Below are experts of layer 2 (counted from 0) of a mixture-of-experts language model. Rows are named router (the router's row for the expert) and show model dimensions 0-127. Each number is 128 + 24 x the weight over its row's rms, rounded and kept within 0 to 255. Numbers have three digits each.
After each expert's rows: a language model's description of what the expert responds to. This comes from a sample of Wikipedia text that the model never trained on.

# expert 28
router:143118144135136132114125121133094119116163086159116136111143110119095166105116107161143129133138112100185126143145132098142107150138151158127130121130120156163075098122133175144121153099150140117097117141146112116115199139118151122123142140132127098149128127142164102141107126136131120100135127132126130163134135106177133145111117116127115074141110168156147197214124144113171082110144
Final d and -ord pieces inside words such as Oxford and caldera, plus numbers, dates, month names and dashes in score tables.

# expert 42
router:148091131155114165136118110119137135162109105136145125092123126121120144167120136151113129140111118108099122149151169110129102123149139111133119063073162103153119146118146122097148153152149150150110150131108079097129158165114170172126127100148120125144093137147124123143134151113144156118160125151122089144074143125116080138115177144125132077160112130143094121154106119123121202163148
Verb ending ed after a stem (tensioned, coined, influenced), possessive 's and apostrophes, plus and, quotes, his, its.

# expert 9
router:172142133119110168113140099112114125071139158125139136134127170090100130079131110151144122142149182123109082172176129150121109120132136212139117154140106118135159104149136146086144106110134113128130110095125121134144145143091118136152178146126159109145107131117127129152176120167127161107107123139141082133121126098124141144109140132161120124113113134155157156141118187146119121110168
Month names in dates, often in tables or sports seasons (January, December, Feb), plus word pieces like areer, ion, mon-th.

# expert 0
router:140131130126148115126148132145127141156096120136043140143145083137170136126122162156174126088118141096165093135168125086132127117169126131129148128110173099133147177160153125127117124118130096047113135097094166133141145130160095108142118101116148107136104127139117168145148103117106117128113101136104153137098131107113113098167128113134099144136144107156118141129141132109089097124169
Word-internal suffix pieces like er, in, ers, ier after a stem, as in myst-er-ious, pollst-er, cl-er-k, pr-in-tings.

# expert 26
router:143149158133106120143130124125140122137148128066135148098150110106129180129088137170137082134082117148090095130098112049146087134127145135113158140104100108109087117157149172141120162146131139101084167092112137118127147107144114146109115104134105115135156130146092101115159132165111144145145131128133148129113101132136140152100124140164135121132144129107151186083137120164134131138168
Line breaks, table bars and list dashes starting rows or items, plus such/also/ost in prose, as in such as, hosted.

# expert 16
router:160092145113148147156111102144094101132120109144085171124144146084185123129111105128135175136165103142137105134138126083155092105123171125109142151088140117116127134137164120135159123129164145108136121077151113150128103137100146073144123124110181113138135123097150140185091124116086162125141092109112140151145101116124096125141158145144142132105132134134160137107119099074152125104127
Pipe separators, blank cells and semicolons in tables and results listings, often beside numbers, such as | 3 | or Race 1; Race 2.

# expert 55
router:187123120162150103132133131141128126135166123124117118112153144057170147154130144151128168147145115144152119141117082108144080091106114115101159101129129097150116117134140138085159120156097137150092111127101155120095115130135124129141138106116127126127110142110114114164134135126167151098106137137159167144113110106169112145087147167155136138136139116154107116192201091153144125134115
Word-final suffixes completing adjectives and past participles, such as -al, -ical, -able, -ated, -ed, as in Natur-al, unst-able, gradu-ated.

# expert 13
router:152147135139137145105134110169143157107155082080145118135092160129149153149110131127142160082156143099122135124096087108158105105122153115146122138116167130146140158158125146132111110118106139111155153106156110151124153088155132145129138140094124119119086109095155160119103182105146104124120129135121169133079088088129124127169156113131091099112104107114155157126160154084100179120131
Single lowercase initial letters or short onsets starting a common noun or verb after articles or adjectives, like h-ub, l-ow, c-heapest, c-alled.

# expert 38
router:143171143117123130089151091143124172152148111143120165166114185128139161096146060155162141084135111114153122129157116062149098110123128112103105129098139139113141145097178142100135116135147136066109106110132105133119177086134167131126138100136123109128148132130115117099114128165143148140141119119136169138134129147110120089094131184121128106117115154130116116151086139149125137131126
Word pieces like c, st, ec, ot, and stems rec, dec, Aust, as in Portstewart, Colchester, Scott, Australian.

# expert 54
router:163131121136100158137137108124137107136127150133059112097146112133135143093135105149142099148121150099132095163120068161120099117135171116119114143136135164135120157135195107144112121111121155085148123144125094101106153098128142110129109129142146110148161146118134105163120164129148187132166098156126119124065130180114122131154133119161090146104130120091143115136109148099124175119139
Word pieces et (sheet, Kaliwete), im in sometimes, and word-start verb fragments like play, ret, us, work, stud.

# expert 39
router:139153149104151135133116120150138109151136080152159161151133138106139151151119098113150103083139113113119131149097101132162113079133136101136169111104113138119085152153170169149133115131158152101109110087136146133168124121133144137170125132105127132122144108156126170150107166135150119142135071133091148153121136096121098126148173166150140124115062153155168123146130097121129162092162
Digits and the space before a number, mostly in tables and statistics, e.g. Top 10, over 30 years, scores.

# expert 45
router:133149149152097123069185082133113118123123123091128150140096162155122134132105114151155114132126133123118095143160137130153130125137120119133103096099112155107144126140130082138136155060128115112105120121115093122128147141104157125147140134126144126173077160062131130149134156125139152101191118141081117135074128111090100171146120110127150113163128111134144119169122143099129136112160
Capital J and similar initials starting names (John, Jim, Jackson), plus section heading markers ==, === and paragraph breaks.

# expert 32
router:139107135104144131118112105137130111129126090103126126120121165090179156147103144139126162086101132129117093116140104159151100083143142141139156111112151104138156118163187153106146158102150130096111168103123124119113112092106152118124110139168132116151126121134161119129152144124164133118126121147099153154127113195140109165121134158152132137092132147161148119082208141161111120128171
Closing brackets, line breaks, table bars and function words like the, in, a, as in (/de/) and via the Panama.

# expert 62
router:140155136084133121095113122102114145104183105131102106141130162133152151120130130106096143101138138173093166145104146123160116125140120170142146104150154169157170151133133131111136120114141132095156130149140143065151098108122113145143112110103126123136109102100144144173156110147079082116088138119155115135086111075151129129118160126132118073124107168158147133093130144112110118167152
Final noun pieces like le, ity, ation, chool, as in example, jingle, University, before of or commas.

# expert 2
router:141155143133101153077147114137120136117122102073084167105105114143159185151072129155156125133154145088119148143145088144132116110144154100078100141121110160115148135125144128127133182098125094093123154080133142075132126103153157126123112129132141122159118126095130154126082121110106139078124121138117148144100126108113130164115142136147109090124132113114152129171141131110151132170160
Single capital letters or short capitalized pieces starting a word, often after headings, lines or table bars, such as See, Honours, Origin.

# expert 31
router:145147134120124117076154105134104138117125084143139133126130082149175171161073117150142118124151130087133163138118129152151125085173143127104117140090099155137141133138147118093143132120126064083112145128150138095119130105157151159136128157104148109130107121108150181114094140089120143078102091154070121161117124117103135146113120154141141116152119113117130147152123127094125129162166
Word-initial capital letters or pieces starting proper names, often after pipes, commas or colons in tables and lists, like St-ewart, B-rite, R-eser.

# expert 6
router:149139138143101165128144111124122144132176116111139157142121148101157155091133155146161134158155135142128101132182137175139076123147115159102115123132109101113132148145121107147143078138172105142154138125119148079128202173138145122123101147107137137110135154137143159146126120123170167139090110135119127189126098112166125164177144140122139128097102147119117139112139084156117147124143
Word-internal t and similar consonant pieces (bit-t-en, mixt-ure, att, ept), plus month names like December, March, and United.

# expert 18
router:158106143121063143100125113120106133102119110115127116102082087106077118172099142140146122122159138110168180155118104115138104123184144142097110132114127110110156114136141138120143144112148115087125114113160118154141156107145161107137150117103123113126105079118149123115166161137139146145150084138144155124090145084131115185150114145122123121163098130110191135145090103134130124100133
Word-initial d, D, r, R pieces and prefixes like re, res, dis, rec, most strongly d in "died" in death sections.

# expert 34
router:134152148125085094134144114168151158094128099119141139132091110103116140143132134112149100083134129117129092137106081160131144125140163151145114131120152090105129148146161117136118163109147106105133095122116111147127153106169161174161171108110111078118099127121131135166134153115110141120164116096157108149111086144168087165113132147139135145124145101091119128100123137121043108115140
Mid-word syllables like om, em, on, ur and word-initial prefixes ex, con, un, res, im, as in Women, primary, currencies.

# expert 4
router:138109141145140137108130112123140126144169115127132155149156131094133139120108161116089131138102149158104145172162115145125068110154135135074141132114170124170107095102142126135113131120155168152093115128140127113163167109148105076134109142104122116092111116113163160127141124147109134096102126158113140149122100122118061079101159122126117096133138114095120107159169142069128170138141
Word-final suffix pieces ending a longer word, mostly -ing, -ed, -ation, -ated, also -il in until and Council.

# expert 8
router:155103170125130084128147127131124140156109116123081079118142139122125125136090115124194182113147190125145146160161111104109119096129110104145123136124161132117116135128103135081131113122146128100100114129104102135109145110138122140139120123108159101114159086098108143141174138141084162130107133144129140140140138112112070125148125124138082168141159120168151146108107096074117138097166
Inner word pieces, mostly in and al and their plurals, as in Females, Minneapolis, Natural, financial.

# expert 47
router:144103169106080110106134108148127126132127099138145108132129115110123145132092148136136156101112133120090170113147119136156120123156137138123168130116166148119148148172145151146128130091083086149172137141141125107139134098176139113101160131081125101141093147088208123132116172154160098147157118133137090117089115140120152179120127139133102130116150128105166153106170118100143136108126
Subject pronouns and auxiliary verbs in narrative clauses, such as he, she after when/where, was, had, is, and prefix re.

# expert 5
router:145138139125122103090139127162135131081134097080123122104103159090117147141086166127158157124158183136111132120124106131138074085110122099146120127097136148147157129149179151139112141115134149098161156082132126114143146103119123147130141112130143140158122120100169145109116180105124092111153145126135180132093100138115117135190138133122101094097110119109162131159143128134093163130160
Word-opening lowercase consonant pieces, mostly after articles or verbs' subjects, in running prose, such as th(an), s(aid), f(riends), g(et).

# expert 61
router:130132132125140168150101098120128123138132110141135134107128128113128157147107175146131103106134101112134127177131152136189115132138167129142140103153124164155124123136145178164142127110140141129108093126121145147130123165107137208126149133124114115154121130122103120151149137181101121085111156143095109117119126107117137135113149111148160135127046143114145120146059158151136190141164
Punctuation, percent signs, digits, pipes and spaces in stats tables and election results, plus ame in Name headings, like 83.19%, |, ;.

# expert 19
router:125148138097075105094104100132121153152118100165126126144096104115119135130132139134092092103132113131126159170127096132141169133140185175073104146088148120169140125109169108132136139087117105117090129127117157137171129133103147120137158108119115113091133117170137103126134154160103086145102110160134103179079103153136095134144126143125126131132136107134184103118138129088140148120123
Word-internal syllables such as or, ur, ar, ie inside names and words, like Naic-ur-a, T-or-onto, po-or, Alm-ar-io, Aziz-ur.

# expert 33
router:135160130129162124113133125137092137124125114125102138124096129135160124130114129138113130101120172104123100128087095110121162134164131117134109177130108118094103103146129135135179171082128155138165154147128091106126157142114149123122114132122158115124091176103200148119119123120188064137130084112132146109090105140123092165124155119141167112100075129125149113141119116109143136122166
Short consonant word pieces such as p, n, j, ff, sp, kn, often inside foreign place names like Cluj, Reykjavík, or No.

# expert 1
router:148144167103071151101144118128127099106149108141093106080123132153114128137100124107094101102179113100098142134113131139132120095143153100117088144105153142147094149143150132123107169137142111140149160130128146093147148097119115112127112122091124136166130086074112143147109189151125133146181107131141138164104140147164121163153107164146156110137149124125130161101139152098079140106118
Word-internal pieces right after s, S, R or G, like s-ale, A-re-a, Cor-re-ia, S-im-mons, and similar short syllables.

# expert 50
router:157106122133121154099162121119135113115122130139144134138127120137140177160131156143183095107119102152171165152113120144139106110138165142120130135130094159135118113079168118144110107164107148094095147099153135099121128111082081139179168132137127089111102159117107145126104136155093077110135120123139119193117080148145110146118159121142157141118101148159129125117095160168135110139113
Suffix or final pieces like ist, um, am, ord, oup, often in names and nouns, as in lyricist, Tyumen, Records.

# expert 48
router:144128108109119132147155120143127145159124126108132125119129127136156108072145109146142113115148117148140079146087129158143115089144127111081125117161131152112161112131124120111158123120102092106122114125141065088146112141133121138099098080147137087138143152115089138156093134155146173106103095124125091157074127122158094123146114182181089133082134123105148134123123138124119162114174
Word-internal pieces it, ent, et, an ending or continuing words, as in Dunkelheit, quit, different, Talent, Los Angeles.

# expert 12
router:142166143118126136142132121152112114131130105118101133102071174159135137135127119140070139103138133102101086159102109088156079139129124111155146139147137102150105138150148114089106136148153121143081114114134149107123141145137155191115101146129117091111092114053103122122135109115145147094122116127121119158094111140194126148135128148129155130097125131086149138116084144120108144118172
Word-piece x (Linux, intoxicated, approximately) and prefixes like ex, sub, sy, acc, rans, plus signs in tables and code-like text.

# expert 44
router:160142178139155079142122086132120110101129107125108144148143147130122151140108108109125088117145104091135141152105151143164114105116128137087117116130103138157083136132144177084159152093132154156110133129166134106102149119187113182126100134102125122099125142132128108180103165138163119151094153100083147152098135113167123121118132152138123139107096177154144156109125090118129145129141
Single digits and short number pieces in figures, dates, tables, formulas and coordinates, as in Cl2, 1891, 3:38.

# expert 27
router:128110138130167096091125112121109116097147106107105114142069130095151122091146138172127133141106156105113116106128120103131155117132149092130118066110136117114114126149139149138191115149130123115116143131131164105152160098092139141142166110119142127168139095102109138129144088147145140103114123143083121136093110118152124184125169107134147104162146173107169168096140170130105141088113
Periods, colons, semicolons, table pipes and dashes ending a clause or field, e.g. Born:, Slogan:, sentence-final periods.

# expert 3
router:152159136116146151115121123136117161120102101114138121144166084105098120134136096159132138105093182154119125155122149138194122105132149135134160107134162140186128109120118142134114146128100103108147138132139150113151123075119099160141147159115148129088137123102142143162129132158123161113118144154097115145140097088126133127116197124157115115135061145150116159097107178131117177123140
Word-final suffix pieces completing nouns, especially plural -s in sports team names and tables, e.g. -ion, -ation, -ers, -ies.

# expert 22
router:164134143137131065138126115134135132141130114099123126087089149115137127177123169112125131098124164134123127190167090093128085105117138128098155131148190138154118137118122116081153156127121147165088112130077153121097109128089106143153139124088168119123138128095139128141157113145166175129142154119154130138135106090150105164133121156139106108126147119163157125132156097114154111125120
Adjective-forming pieces like -al, -ial, -ical, -ular, -ational, especially before -ly, plus word-initial pro, as in particularly, Liberal, proposed.

# expert 30
router:164121162102120112149118090144157130110127115142146112114141159097126142150140124111156129137095155099099120127160106145132134105146115112161158136121170168114131161130170116164161130138104111090121106089128127145187172116098154146149135141134124122140118082144147148121121152113144119133121087151135142170110122069118070116151154160172113092097091138139150126111111082092136119114166
Bare space tokens right before numbers and years, in table cells after pipes, dates, and measurements like 2025, 1362, 400.

# expert 15
router:153142131137115152108154127128100116132152100082070143118075101149159152157145165155126130106181131077134137150117125106136102110154131160101112115093174121127116140136118113106128136129128101161105175124135115146141141148095133139140164130142108129133073132128129175131118133142145157126104114152152130131108142084122104089180135107141081147130115137178123139089157110092122139164170
Word pieces containing l or el/er/al, often word-initial L or l and mid-word fragments, e.g. b-el-ow, W-al-es, Tua-ul-ia.

# expert 43
router:117113138131115096100124114117126132105120118127159151130132140091168122162129119133125130110170147110130108123150121122120088100116152145137126087107124130128174174108167190134143205114168102155108105123106090118142100127143106137097155162168135126163137117130118128125137157078116132105113149165147125126140112149152130173095183142157106098107128171117164116082130117095158134140127
Determiners and possessives after prepositions (the, a, his, their, one), plus word-final y in names and words like Debuss-y, comed-y, Luck-y.

# expert 57
router:141143137110150128122139100137158119137107111116125080129105137121139127183103155119160078105121145134118164128157115143131131117142140109152139091120141126131121124127165107161138117140119168137137124136135139129139135115102168122110102135147137112100116116103118126140114209124145152092112113128134161145071117150118063169157141171148172077156125082141160125168148136132101159184150
Opening parentheses, quotes, hyphens, slashes, and, or, & that begin a parenthetical or list item, e.g. ( Treitschke, non-profit.

# expert 20
router:138138134127125124141128106160156124120118134133138102103122170101155188102089080159101109131140158098164056146149153133119109117168115101106126130120133115087124125112153121101180107145154104151126154087142180122183121106153120133131170088120130129135142138114157130116123131106106124136177093135164161162133145129170098113148123120142113123087118102141156158122103138146130154107131
Inner word pieces with v, ut, ot, ik, ev, iss, plus stems like includ, serv, elect, as in Miliutin, Malik, received.